From a checkpoint of a small mixture-of-experts model trained on Wikipedia.
Size: 12 layers, width 384.
Experts: 80 experts in each of 12 layers, 64 GELU neurons an expert, 6 picks a token, a sigmoid router.
Training: 330M tokens, 5040 steps.
Below are experts of layer 6 (counted from 0) of a mixture-of-experts language model. Rows are named router (the router's row for the expert), up (a neuron's input weights, with its number), down (a neuron's output weights, with its number) and show model dimensions 0-127. Each number is 128 + 24 x the weight over its row's rms, rounded and kept within 0 to 255. Numbers have three digits each.
After each expert's rows: a language model's description of what the expert responds to; "raises" lists some tokens whose logits its average output raises strongly, later layers aside. This comes from a sample of Wikipedia text that the model never trained on.

# expert 33
router:151121126100091129132138163194157117120161098126130089133101137104103143123139134135134119120105130122117120137125136128122152174183119139120115116074127140134168140115125113124130092105111099112111132161143137148125135145170129153153139155102138105120158124114101155136100143154097145154187104163110123153106090151122103107103105111122078098132110112141094181117118125126119123111172
up0:139099117091169111081151117145135117114157101099147138103104085128102115101148132112124127120093103142139156084112141085124159189134135086113101128109120100102145099104118104132133141127140123104160112127143126084130138114135170134128151108150121146110155121092116162115101172122138126101146105109102092175097109116147169142130112108163078139070121118134088149158134135108157175166165
down0:085116074171144142102115130121148120151100130129112171136120112137131192128106098104168113134157092125099168116142114146107112139127151111113113150114120149157114149128138131123084111123152129135132150120114146108151084114121142149147082148075118154149129140158168085116117127112164142113127173111140130135117154112114125151132130150118150130117065108146155097150139148111104158177103
up1:162152109079145140150127110149109106169158118108115138093124141125130114159120149086115140073140106103148122153108099161106093145138123088089155141110091118177134104147176124123114129111142116138147127132126133095186145112129129122129152072150149135121105128126132144137115137123129099126112117167112108113165117065095113111154099139088116123123125150161120136144118100119135156165126
down1:129125107121123138102147122142128129093142150163124165129159119105131153171126094161144136159136119139120131140110101090129108134168157125130128070119108151150074130082109132111112119133129113138121143125132098126137118131136118114123088141108142136124160153133129129138148129098046154163111129134131120158140087098131166124127124107145083099102125131168131143146147154167134129124141
up2:156116135120127102168153169135168084115153085179150101116131123116143131109123153129144095087127134181107117157133152182096129149137106117104146128111130118182116153140116135131127088097139146107138103152142135112107136139144130124091190151099133126179119142100120118172094118124117110123168108143123157160113111107145054100095113122110095113165145145137162136096149137143139114158098
down2:112133114089109124132132121170152101111136145149120124134102094151124178129148131112087117108113138121123146135145128095117178116178101159105120096121133145126170108124105139124124106178158118118144112137130097109138145149122116138115119103135083133146144137128140153121139101119048132116140144099096120110140129133157133114137119159124149136123144121123118091139100151149132107117114
up3:127146132125118120131134143159175128121147096159143142124105155082105137125122159130097160119143090125111118156086137083176092154108088149105121127122148161154155160118087101098127144129117150140068156149140135091103133151129155105120116107137143125137140086096145142110146120138129113124120141128117132116121134136146082119118088133150097120165138104139112129147133167138146173123133
down3:147154145104134127104145144116114152126063157108145112149079099132165131114150139143101106143149127163161144126124105162120120097141119135121140111120155129123083117146151160108174119131132112107115144084155141109108094155189218129120124145151101120118166122140166121110146096164190110121124133096122111079124137130117138145111124140089162121103162148124150137132123159124094111092133
What it handles: Line breaks, table pipes, digits and infobox or list field labels, such as Born:, Preceded by:, Edition, Personal information.
raises: "Scientific classification", "\"", "\n\n", "Personal information", "- Release", "=="

# expert 38
router:152110120076099091152103114131152148081122086154108166153116124121155136149134128121147113131094146151103141141139102110099172117173160179104112087132120101165116122116122077104125105139131115163119099132132122049119102125118170141112107109115133142115133144112150128154090124111179133108139111156081108142099133111126077096151122154134117141069148114138141124128168131118156156193106
up0:150094093101140099093149112096143054122131092133143134119092116127119087089121152126131119109124133095137158081095179091144119201125116146134127163141127086130137122098124088132135143146139132123150084117131132118110147128146144146163140120119141156088124115043129143108126127127113091116150101137095069161094133115162183143112106101150097148120155108116121147142128110135133139166116
down0:129108148126077124160137099116116119125096124159126135112130132107121132121138129162092106162077161160103103122120133120101130064159168114112188105137129140132109144104123114114177116148177148132117158126164107120114097147124128110148113119130142102156124159138101128164129145113085133093101166166184126176128159127127127153150127090128113117122138131118135122182171139143127092131155
up1:191151113081101134167134117135138072163148137124114160103136098163132110138137123146099149108149112099121135141129130143145099160122146141109128125100166157161130136142139093128112117137163108093139096121122148092145117137111124123146099116119155112175158166099152140129143117115136081092090166168133157165156160117092084130131127179140112111076129118141122101107121082112124080162109
down1:162130135118104136098101100128118162087126144172096156148136119131190139098138098129150134134129097153124159130136094149135127133097102119153129107120108117132120149107152135142153099090098122128173153125113151107099162142131159126163095159123173168099164090172145178133098090105103143109127109145136122134149120114128142159107142117157130103140082111171161128139146120142127127081146
up2:108131124128112085145165158138142119105143122164139109077109142117122099102164148119111134114122150115131158161169125128125144123145128090094131168112125115197146117171138104130116097078125152138118119154177131118113099140149122121086213126139127097134151131086108137166112107132129150119137103156121132144111119126149078118151121130179113164145143133130147159134125115189126130163106
down2:132128129122142113115150142122170114125127110133117111131134133148152128154143137071139086120142124087054134123134123102112135152139150116140146112141084135097152168118112145080114183156154150092130123130106089130112147153150159099120150164132109118134093129143167118093115110140150178150170140142120125128155144118132108111121132144135155142140145161108141121132182177116132115126086
up3:150109123118122122162138126158157102122121113171149159191102130117152094097092131125142129124151158103118110162127120116179114127122154141090101094124146128151134116117134098111137122091108146186092106121168132093126083131148144096120104102081134126106107128142152134077116130116133117098144161137109146122110127118151076115108136133130094132137140110148156125189168161128123173116121
down3:124082118134162170140139078092159190127107164119133099117123171114124134166146118056096122138135097142115164098121106122120103144093113134136146142188149124120098107164153118132129149131133116108126116140125131115095146115128172148103156104147109103105135126127139132139106151112149160180108053135150134116140134144131105146121130135094150120130141169142118114104094163103153140168152
What it handles: Periods, paragraph breaks and sentence-opening words such as The, In, However, He also, They, and section heading markers.
raises: ".", " time.", ";", " day.", "- Binomial name"

# expert 36
router:138133120123120125117156172122110146129162117135149160130119088173148115121167148160130147097126113141105156126124107116119119116178116137120094140150141103137164106153103105085082111106098135151132164141187131080117107136153108138106145098147120125157082122066184162107110137108135143107146141133134164134106131134103094128096137179113117143057109125126150117156087136159130155129135
up0:143118119115135135144142088108094110088133094149161132113110106098075109097126132112086139081110112111143157089154162116105113124114145113122113167118142084107137114151119100153108131149140109122141086142149141133094140149149134153132148131157111134105120128102152138100062140141136093090142127131068068171113134146105158120130109116139092167093160098138140132168108103122111173174134
down0:138103163120169155130113109117146089117131126071130135153145107126116150141150147135097115163098118096154152144130096106115079171127137076102107131125127127147143123121181138122116121102169115121097157151123116119149110134136145132109133132109188096187122126138143102152117127087111142102111138093152170162147128092096141142154131153152180123098142153164133113171118136124153157109132
up1:177119117069137133165120160138107114179168116069127187079153134124100123158120153113139102097154074100167133157128128113183107131154125149111149138143108152155160125119134167162113127123176096143134171119094143097180122123121109154162129054122123121134128134119152123100157104150131069135167126144103110094148112090112152151146124143111118128076094155179142147125100109112140074116100
down1:133100125125104163108135125144136121100150122142131085135186133107197136114119079119113123170143120142131123077146118151148094129101122103085178143121096136103090127089134138094169091155123128152136166127177148130108131115099114121144113149110148146119133144123125109184116117098131147146111082135140141120144095092136154123123148158112151130139144145125125102112134179143111137141147
up2:142130113142151094150169191120130107122140103184136141088153114141114103123150151122132159134147113151108145155119100128117121133134112103112117138138115141179140130177114082093109117111122134107119126145175143128084117164105133123097202126164139113157114118107104124151075156124122142144126127137132151168109136085144065107115081161139123149154144148135133141089120133141119135149085
down2:124081119147133148121129095110167102105125127122083141149124115119111145144149155125115091126124129146146124114136108137128149150153145128165137110107079144113137086116144134179133151149200152157133149142126125087079116111130138151148176201140164090100165115137146140124146131109125126135118182148158136149160123175165135087134107141116132118109125139107140156140175120087120139100129
up3:131111128111122087159109135152184128100093059150128147144090166117135125145122117103127117111117124134093147122125123116146099133090102142100137149111150114147101109157123086100121129094126137154072105116141121079151086131127141135139121138118119132139150109122163132102114131124134128131094118104091134113109133114170110119125128151167130158146133089171149140168130170113125164126127
down3:164126159077138112138137113088126148110096152170112137144135133102138158108156151103111131156128081123180102156123101136143107121162164125111164097186121118152117155118128194168131118110081127141090124174096104109113137141097130130089069117126111123137125078145158152134104120140134143108141125112091128106129087125107083121133154131107144128132129183115098141117124115096126143171103
What it handles: En dashes and hyphens in number ranges, plus word-initial pieces like v, p, un and quantifiers all, most, both.
raises: "als", "ess", "ales"

# expert 8
router:120114136095097132142137169174121100136149096116102126131053106165123170133172141126071123118113166102095141132142146130144151128169122146118135103128112141183132140132123147112108103097107123102109161203106158106117112135153129147116134155080135156130157123127125140137138123131117136135193149149111158150104108132138087097132095155095119095113133156122093125159157144150117107106126
up0:164110120088152073099118101107127067159128084113168148155101067124141103091140147108112124108116129102102169129122109120142142178141117118101122127127114119148159124137116116134104125172139121113163123141122137084121141123144159114131127109137122131116137139092143143121087149125119112089169119126129118169099116111141162107110116118112082134080115106148140123145115114163141142126113
down0:113120106115108145134117144119139140171144157129138145120131102133108120135145120104147125122134139121107142125130145122105126145179140147151121101133162150120126166087144118099130128131120111090146188169134164148141105106119148134122109100108148128130132104127131106151129117132015142122131145091077123172144141095110126114151162191108097112105108117143143144165152122122124136159125
up1:176090115068112135127154145148152077187152116093128155125110118137091102139113136122096132094132113088118151140149098144126131152159154123074121147163113118165153115134114118161133142125173101107104133146130133063134119119122088120128141098143110134153151130115121150152136131174112097131148117127117132127180169074094152123174085132110093094081088170139089126113127085144130118141108
down1:108142113131131148123096133155137127110112172143111159138122113151145126130116139139152129112132146118130130122123078124118118148163139130117145101143152125157094127129132140128141092113116132158095141117172146136102157124115137119115106130113155145112122103123123133129121131106000158118144121103129117159122097097183130109176097134113078124129137129123092149133144130166145127129125
up2:151116137117087094144137180141097086133146112138137146106118143141099119132123148148134124108121095120118138165141127143102131141107120105108115148131120100193165151182114103123095096105138107107119130161158142104095109129123142088092186127151123109188142145108123121174105121169132117150168116160127140158113104094180072081108107136144099149185162130138122140133137134145150106145103
down2:116106108121133127135119125173144138125146130123129158144104109165112174146155145114090099102094132140124139142147121078133163121172150143130120117141105141078119122135107156132154152174099136098102122131121121098128145147103104126116110123104119121127144146149161153103157103128083137098152138159107131088128104136161123112120116169148126159114114159130137075155100130141128097082082
up3:150120129112112099173118133144168108088103111149181125169099117104135085084135102092139135116134118091148147166112139111161086141156150144136149102138121145157112129115140109080124139121111168139101122117149130091117121137145156121114102088149116156133147104159163157101146098092138132088133149135112132092092149101146130095136106154170117155135157125143139133163168164111129168141122
down3:088118134122149128156143129111120147093083102114136116138114120133135137121104107096109137129187126132172151143145141134078161115145089133141141113129138115155127128169142131101156130106125117138137158109192093123156101105123154125087141110127123119108143131093136166125110152153164145080140097071128162118130109149127125110102122110120094143125154161083133164127103147065152106143142
What it handles: Digits, name fragments and line breaks inside tables and results lists, plus sentence-ending periods, e.g. 56:52.4, Hektor, Noel.
raises: "Scientific classification", "- The", " However,", " These", "\n\n", " However, the"

# expert 63
router:109079161154109086140120123156104137121165148131100126143080144161114132085102091120072135120107133113135138124144149121116124121175135138138153158131117118161152118182117150123090102124113152117123166143157103086099103129116109151124120133088107137136159097130167163104134127109131095107143139118095178134119103097133112092121146153115130175068155137151140135175120129152117104120093
up0:133114134098119091100115114068091072118156099150161156110137132120090124079140136112114134116075115103128175053111164092131138177129111134110149128142143130082117096147117112139101119173163137103179141145175156082095161160158164107128127123141126118106140110081142166121136171124155103113135116110086104183123141113154121101093108120151101131099129096118128153147141122155144157140126
down0:139095120124107152167109139118145111153116134125150083157105125120133123149166112150129106100131151136157130108127142122089151111092155146103123137145139137134132114089142122125089129123119101110106143169136140137131076125140145091109110104138143132109185121119121127117113117116107153064112126137129099166143138094097113170168131138121177122153133128124117153133097138154101139149105
up1:159134109078110139152083138180121121127159145058128136083115140104116131135100145108132149101151123087146104142132141152137094163146168123154112121131102142125133111147184126129124174134180123111117130139087109069182166098122118103112133108109144107167147101142165140144138094163108112138139101141156088081159087084062119132150132126131132133089131141100132131156170084147114121149139
down1:105132106140141149150090138143135146148153179138133156163149156107136128163108147104141112164179103116156147077118082140098083121115157094119105138158122106150134165094135125137166093138107133159101145116161135114104138118109185118110148161113139126164129138132139104164124142121129115118153107110146123071160134143164148169167153122093112095138168108141102155148115133110165127090103
up2:142082107120113088151141158119140110131137130158142137115114102115099107139141125107100149141122130112139158155123127147141149143112124095136111166125156125221126095163100114164104103132166135141115122134144110125107128095117124137106179102149126102174166149106142141146078126137090120137150110173126149150127132125126081098120117128151096139162139144116143110128123107151095105154091
down2:109102188120167161140136179131133105116150182112106153155131106147114158127153146120157150131116130130130156164109091136165151109171139089137103094091139107105104101124114117141114118134141141104170126138118138174136154075115094119102094128142108105107117112132109158081132112095168146106130137126158119103140143121137147124174162140126089145149163125162142110119159103116104121119115
up3:129138112137153088157136098143154137142106110130143135122070113085126137080124125100136122108143121120152102172103143140135126135096110135090149101144151146158117159125124143080122109119095159149061114145165086072136134148107141126151124102153135155140162091125151115098147142155130120122128160120084170117130121135144103128140118129137122148146178140129110132141127156137134163120123
down3:149106161115166147149135088122102132113115163144123088118143129132158118126099119140163153121149138157157153141138102163168102125108066136129129142105121174129124136156094133110149103133118140108143141120135106141176105124126125084120149132159110099172167073139117096069148122105152124138184113129123135096131143097115113118108118099116125120098154101127115138133117151065149151139138
What it handles: Short letter clusters inside longer words and foreign names, such as ec in consecrated, ag in tragic, esc in Popescu.
raises: "ies", " Rank", "ied"

# expert 6
router:131144134132120146178111155166155131120119088130104108146078121113127136149131116131112126097106147122083134137146126111152174127142116166117124101139088147186135138095107092122108093096137141113125154151114145109130117160105117144129121118132114133110179118083169156127117139136114132104176153126110132171087152119133089120149126116118114098093120152145119137132131153143120122154105
up0:149110113109149096113147080093116105094133093121153148136108055128129140121145116125129121112096099134134149125106149086143148197113134137112155121134131120132119103124124107145167169165142130124163113124118144059081153117136150117116134089122120156109141145088116168119074096093126092103123128102081101170102140136147113137115139119141076125058109115149142144151121142120147162139114
down0:181108126143138147158086186158126135160124162165095128108102122117116137117133145164085126141106160113122112111094146094142128139141164130172110126132154127099127179110145133079108111138119136101139191150148089163188101092125112128108153122122147103122122124109130109140135120148136164126113150107107143148113148088122167174127113164132098145109136147147155148161128137140131097136137
up1:134154096098146157147145120138133083134129121118104155066130105118124124145109099083103139097170113056156142131111070152164132148125146137113144118139115156172120148123165127161090138137166111107123114125107134066176155148099128125133134080147143106117183141116160147106138109120115075111168140170098126131154140072087117118124119117139105110079140177142103111160101106102081095127094
down1:097131100114154158111118112148145087105123115140102171142109122143144119139167133143116143135127161135147091118136131131131100140128105085156119133133099145155133083105122094123139141116082110143081135145155124110138134132128122115146142131119152128087123144124127144114142095145038142125087110119134114149138149145186137151124111175112112105133148140112123128143145163172153145133110
up2:124124153109114080142161165123136106121151072149133138068121136105129150130090158137133118127117111152108125187175091140121144145114141106084117151123108120190149123131100116103132116126155115129126108125153132095132111138138143113104198129138125111156141158092154111148118146157125120099136115129126124164110108107142068105082104137141106125141139151118170136112112137171137105153089
down2:127122129107131116094123123138131085149114160141128165153079083150133153165151133107154112118118162111108119183125131100142129150206173157113134100123091170123136144135094162129118150156129119115117154137137142107096161156104105121129076108133095144189173110131129129108142111103114124135165131183094132130096096126130098141139152118132140123140117157122136076142122192133139069090106
up3:136128119152097122144127100129162075104106088149131136183102153149136074113118116109177119109134115088111123134101140099202100107147129165108110105114136141120138127146150103125125144141118166148067157108148137071149111164126144121123120141114104144131137121137125139057128107112146142123111150147123129103104159090138088122155113141163111146156147093152142125165153169129112179129138
down3:158104145082134165166167135109141120100118113130142126115113145125150115148118136096118134117178140139140133132130097111079142120120149134126184127187139086152111137159134166134136134129153090126129113131160150112117132137124159150071120129138109092131084112121133137125109138139135145070118092101131132096112132119131101142088121165095121120121117164125143159154112130088149098141101
What it handles: First names and their pieces, paragraph and table-row breaks, and sentence openers like However, During, In, e.g. Robert, Andrew, Judy.
raises: "Scientific classification", "- H", "- B", "====", "Personal information", "="

# expert 47
router:086123130088133122115128158147128081103135138137159112111099112115112137092162123164127129107092110135127166157107108120083163090143157136112109166116119148139118138129126153062125117086100077145099136109164109103086123153162146101129162122097122116119106119121124089150114161144136118161156089134142127112110083130126091098095145146137074128075128155175099134114088169134124079141139
up0:153138099097146111100138100112121104110140100139139141094094086093087095092121107112088097085118095106122158075126165082129134187120120100129128113146118108125089137131134104139128111158126124149153099125156118130146124108173146099125114058121131150113107105081135147119093156136118105135146103122095127157097103159120144141116145094123080141069118119148123145111125092117145157153145
down0:130153114123101138124134133138111144140149145092142161065150120089130176133117114106179112135136116126131141189087125134108101152152141112100136159111125098125166161119174116095113106177165135118078139098128120118120142132095170148128133115139166120129127123156140080146127122117110171162154150095151097171106127090100141105124106173112122122150107098150108116155139148161127101173131
up1:176165120061109145124138135126082076130159116080136161099126141112135126140097116090096150111126097097148186144108148152125113178140152160126125126097130134161108099116145117156104144155172082124142141118141113117164141132131100117150151101134135089117153135117126167134150148154136104133126126135088125160169153080085131136150091134140095082097132159157117126139110085120124105115154
down1:122099123142113159101132136150109139142142146151117124139176135072124104124117114102142114132160123125102103122180086135139085147115106125096091108116113136140138140113094140084142105150097128164159153176126122109117140166136166064138123095155107138150142084128106131135135164136077146168099112142158135143173081095143148113132186165119114107108095175167156117126102147141152133114158
up2:150103098116107081145148156140145100107140096137142133104131108137121139120150113129120142111146096105110132175144151158125149153123124104114130140090144123171132115158130128122141101084147111107141129098158110118128122142127180093084173118136114105176134143127138130173107113134114096134100080119182111188120102111159098100113142105181134136137138136115147106125120148138128100149089
down2:069144145128129146122134132134088126114132119121153140121130143137146179118088119105087088118072144144124103152130107100120128160148115065142094172143113146107106105128133152092109129165097145082147128122111156095128113105110138122133147146156102089152133072129154159146138121141181162156172122087141156110112105147133121139141134124142103157129115158156145116157154147115110104135119
up3:132122101141140090150131155135156149121106119186150143170101135126136103075127121114122108083136147115146101150124120107176127121105125154084123168123128118131099142114136153099132126086113164136065148144186113081080089142123169116130095108133115142170118125105147113103148140129121098123109160137131153066111142143164141137126117117131130123127143126165119125147174178112144170115126
down3:136110113105163177107123102128160119107091141148127131134105107109136166145147111100128143085125145170117130155111078112116111138134162125137142109123143137103089143183121136146157153079117102120117157093164153151117142158135145157097155153126118116157118164115109106135099112090147116108133106147082131126131116114132166150099120116115120164099094141132122124136150138128136158143135
What it handles: Pipes and final words closing table cells or lines, often place or country names before a pipe, e.g. Victoria |, Texas |, Brazil, Kingdom: Animalia.
raises: "\n", "lin", " Special"

# expert 19
router:131104115103098172168088139187158140124136082142132119140080097115135151140134129118094116111087135111072142105119098130126130094143102148119098129146084122158149109113115082122098095108117107098068160162148153107148118120114126135128117134101157132127158123058137143115104140148104179170153086136107124137117132109163099131160113141098118119105114122122130160130125161138153119138124
up0:160114104093149096122169112106109107093135094144121129146097082122133098094086112126108133106103114107124139098108150094126145141079120155110114144151133078118131126116101087141162117147124144116161098156108152098114145106135175076124120113151114156100124139096123144146095134122112093129136103148103072170107117126138139113126087123119074150090127141134101143162131119138156139126138
down0:137113061121127128143120153103130128135114135151081118149128130088122165133177118151130151141097147104140141134146145140163126138154151094151138109118105115090108119149145155145129124122123106128106140140113114119146111130149112140117143146109136128120107106112141112100137124113074133125129179109114121148164130107141129144149113160123140119109124114099149091172158141135158124142119
up1:163145133079118139171128111152112092207152093073130166099114122116126145155125124083133141063137136084143133153119109168167096151124159125122162137136144117153116113130117154163068122124154082088122137134130137086145170121109087093143125108142144120136169121128149136125126102158123105089134144180092100123145156079103109122142111105126103115098114172150123120155104073106158106123129
down1:103125108119138136128132127122158116104139156150144144119134145141162135160171099144158135150149134124150135114128132099132107118136104115097094094132147166135110133132129136152117097135081096160076128114143111151114109144147110111155135154117158131140115147137149117123140150175067120149103093108124129154113126126144111155102120189135143093118124121155127131123106171122138153103150
up2:127120137105099097151144165139112091106169085155157143094123128118116148138105121150129139129112088112111133178130110133097155119103118085114116158117107114189154119152086113102132104138131131089110141160168133083157112172138151104096184107130135107141165118100135136185121097133123141117166117158178138164130098083153077107118119168124099142127135131123151125140124143172147103137099
down2:114124112141130124113109150158141115118119136114115153124095103131118167165157107128136112097104118133124154121092139127106136129176125155126125112134105124136136130126128160119129109161129091113122147132141132092135109116128126125129129115135125129156120140132123137155169115147062142114165157145095160134106112138168135093107095143131107140126103139148131082152109148129139111070117
up3:127083121131117114162138111145181112134129095169156128173097166089119121095115105096103117124165125075108134126107124081154108123125091159087089131142123115148122094138145103125144116117121162139078122122156132088140098142125131120145108112135136133135127127118164129075139125105161129126125117135114097105116146092166121106141093138152119170130172096142196126140167193154157146148115
down3:142089152123124139091170102145131133103113149150124107099113173115122144128092104098129105137132085151124174138128125166089121146137159113150151134161112145154120111128129180148180131099095050128109130132147143096135133114131112120124138125138140136134136111095104152101122138145103117098124115112163106116175117122148087178126101153118139125103127157100091148137095110074115122133117
What it handles: Tokens opening a new line or table cell, such as list dashes, "- †" before fossil taxa, paragraph breaks and section headings.
raises: "- R", "- H", "J", "Scientific classification", "- V", "- D"

# expert 7
router:099133127130086165180114133154131121127177120117103145140066090145100128099097073103096141105108151124118126135126132132128193095130111119148118161135111135194168141162096105123088154079124135132098149183094132118150078164125091140128114124094108132142136096103168133148101137150117126144159127135155150129127099117122100099115120130121103120123124178121088134124113119166118121106107
up0:170124114112162130094124133122120094134137115135142132145091089130116131097100135115097079115120093122122159108123136084123145187145108107088130154112128110129118142138101075149142104151123143129139083128129129117116138131131165126132115164141114136105110151074141137104105174125127109085131113108116109165111120131117139135144118105125076113079125125136116168178117108106128155160119
down0:151123105068128177101118119130143119177110159144123146184100114150124121095143121136125112147134136094129150113140150133123133170132160137131143131117150179138109160118124102145123137116132097099103167140131115108136098113118146118108128075079102086109109116091133135101114106142085152120110151116096109154156126109106121110133115186141113155133131116125131124135106160157152152145116
up1:158132128100108128149104133149126078170125117120108131113115155141100106105103097077089126076133119080117126122135096127138113168133136130119156143144101150172119137136166097158128133142170096109151148149091131090171156130161104111128132089110105107157160112134138179126144130149128108109145115153134105129176168093102104142168124132103115114110109155143136130137133107136137082137090
down1:114135108120126107127106144140113143112119190101107136140096110142144153092107102140149135135145163143138155140126102144134097121130137092097125149147128113147122121116104136155111092122093138156118100150172117124108158159121116162173130137116168140138136124123135144136112145077073126121108106092114121159140098167144149139158159186093132103158171133151108161089115128183139176092131
up2:129099114131105119144125169132132107138136104162120152113137116135125160107113129116099154102143084139135134180116096157132143139104120082076101160097122108185150161177151102135100121115124145120103125163166132118121161141114161097107174121146119082171145135094137103167079141134114145128154132158165138151082127110129090113143077128142085123162142169098129112124103135169117145167087
down2:116140123153178163106099117136151109114147117093119175123091088111142144097146155133132065138098129144148154131117121102114143141180134116152128139153111139097177116109131126113102128141105119123153124128107104137086116118119113120094126129118099118127141121152121152094116094148089138117146131125140138117124116114132138158114113152147136137096125133128121117135105124170154116108120
up3:124124107153141106137118143120174114139127105162145153134095132093075082097083114112118132130144122085118092137130136096155124123103094148125123139141122147144128121154118116100097153169110144152068132107138117091117088159130135149147118116086094148151142097112176144077157149120154111098127142151136126088084117115154121090128089143144114158155152107122136123155150173135158161116122
down3:107105146130147154104138091138142148104140108158143114142088099163125130118153103074116123078167119140164107128129125139086133133140150154129157100174077050172106132153135153139103161120115105081110097162122150138092150121168165115092164158164145144189152124145133128125132121114148116115113146100152107086143139104121123119079111143120116101128178134118105171171154121072130103113157
What it handles: Word pieces inside Eastern European and other foreign names, often in tables, such as j in Karjakin, z in Gorzów, ț, č.
raises: "Scientific classification", "| ", "Personal information", "\"", " The"

# expert 3
router:120143164135113140109119160176151136115184115104109104169096156147110115165140063130138139123102113120101167106138144125168134132148145178122125100114121128156132111129088125083151113143099122103131138127149087113153125168106099139154080131141106152130156126146140140166095131098139126153122096140099099137116139146151120081121130156115133137114145144123113142111137157144127111118140
up0:113096122097134136121144117088109114103133077153141108127091100121135104066125129093131138102108105101126146095136183085135134160125108114092137160117128123127165110114107095154135140147159134116173110124110125067103156111131150143113133114131129163129105116110140133121115140101139097114111137099105077153096078096162144131097135084166108122104121135136125146169154106131126147145127
down0:144167136136147166127151147113125153163135126108170102104113079126107116155106155150164135128101136097152119119125166109126157083136113121119142110135160133147156115115176108135114100156138121122098157161148118130115165129125155127145105161128129086126111114111175116108142105152086164099108122160088099141103140092132118137147093143120092123107138119144124141143167121090125129137138
up1:156138132086118145137111117141131103153138133121090165108135117152126140149136118100145092107170134074154126148113130123138123176149140129073147162132115126151143130148145119167130115146176094095132124143085129082170137111104121110140139090143140125096150130131131127140116115161144061139164111167087076104149121066089111137121102125116108122081125164176121130126117086118102084148105
down1:170150102124131130151100121143088136159106143130063153146137155141167093155118161126112124149129113111140125131125106106123143123110149077094154136135152133088099108097135090151153130116089164136119103109216124107079109155129134140151101143121182124129118103151150096185149133102125124149136161122191153102126074127151165188148144157164125083139129092130181087102095145148162107132153
up2:114110112149140045173162201134119108121158105131133120091132122106077112118126119123123144116158120107141169133118127125136125187100157112126093143122126103145156135133140115140099126124136119117150136149168130089142135139117137118118188132144121105183095142136106119140131124131115140082143122152156128144130129092125074101111110120169103131155141145120124093095143164145123073153095
down2:108193178102096149147132142102168098129121148134143154151122072101087099170151147132088103107099115129156113130112091124120113117171150108122139126154107148163156117110107127131106106166132113103139127127130082095121126175110100135121150122136119107125149092099165138121123114122138117133149109139117156099130132112176134124115141164126097119128145128122122117143110104137174129078115
up3:145148108137121116141136139184128125131156095128160113142069143120092082121116121104135125119129115101153132125104121101186093129084138163076112118145156116146097103126127128103134138116126138144057156120148111086142096159163115112124127118154134119139156138132145167110138124122141119105098134155161129102107124133152126120155119164122102129168181136116142117152171175148135133111117
down3:134158121127148128157156137126142154122120153110119078126122141111133119105120115089128124131162104164110140105119139134100104086147153146114136173092120138135110134161151119143139128173145135115149132111154133119127123112136152104074105143127143097144148098126081170109092123118124156101107117151117124158150134088104129138158141135139108098137135163152130116140125139085132131154150
What it handles: First tokens of proper names and nationality adjectives, such as British, American, Indian, Warner, Aston, Scott, often in lists or tables.
raises: "a P", "ull", "a K", "a L"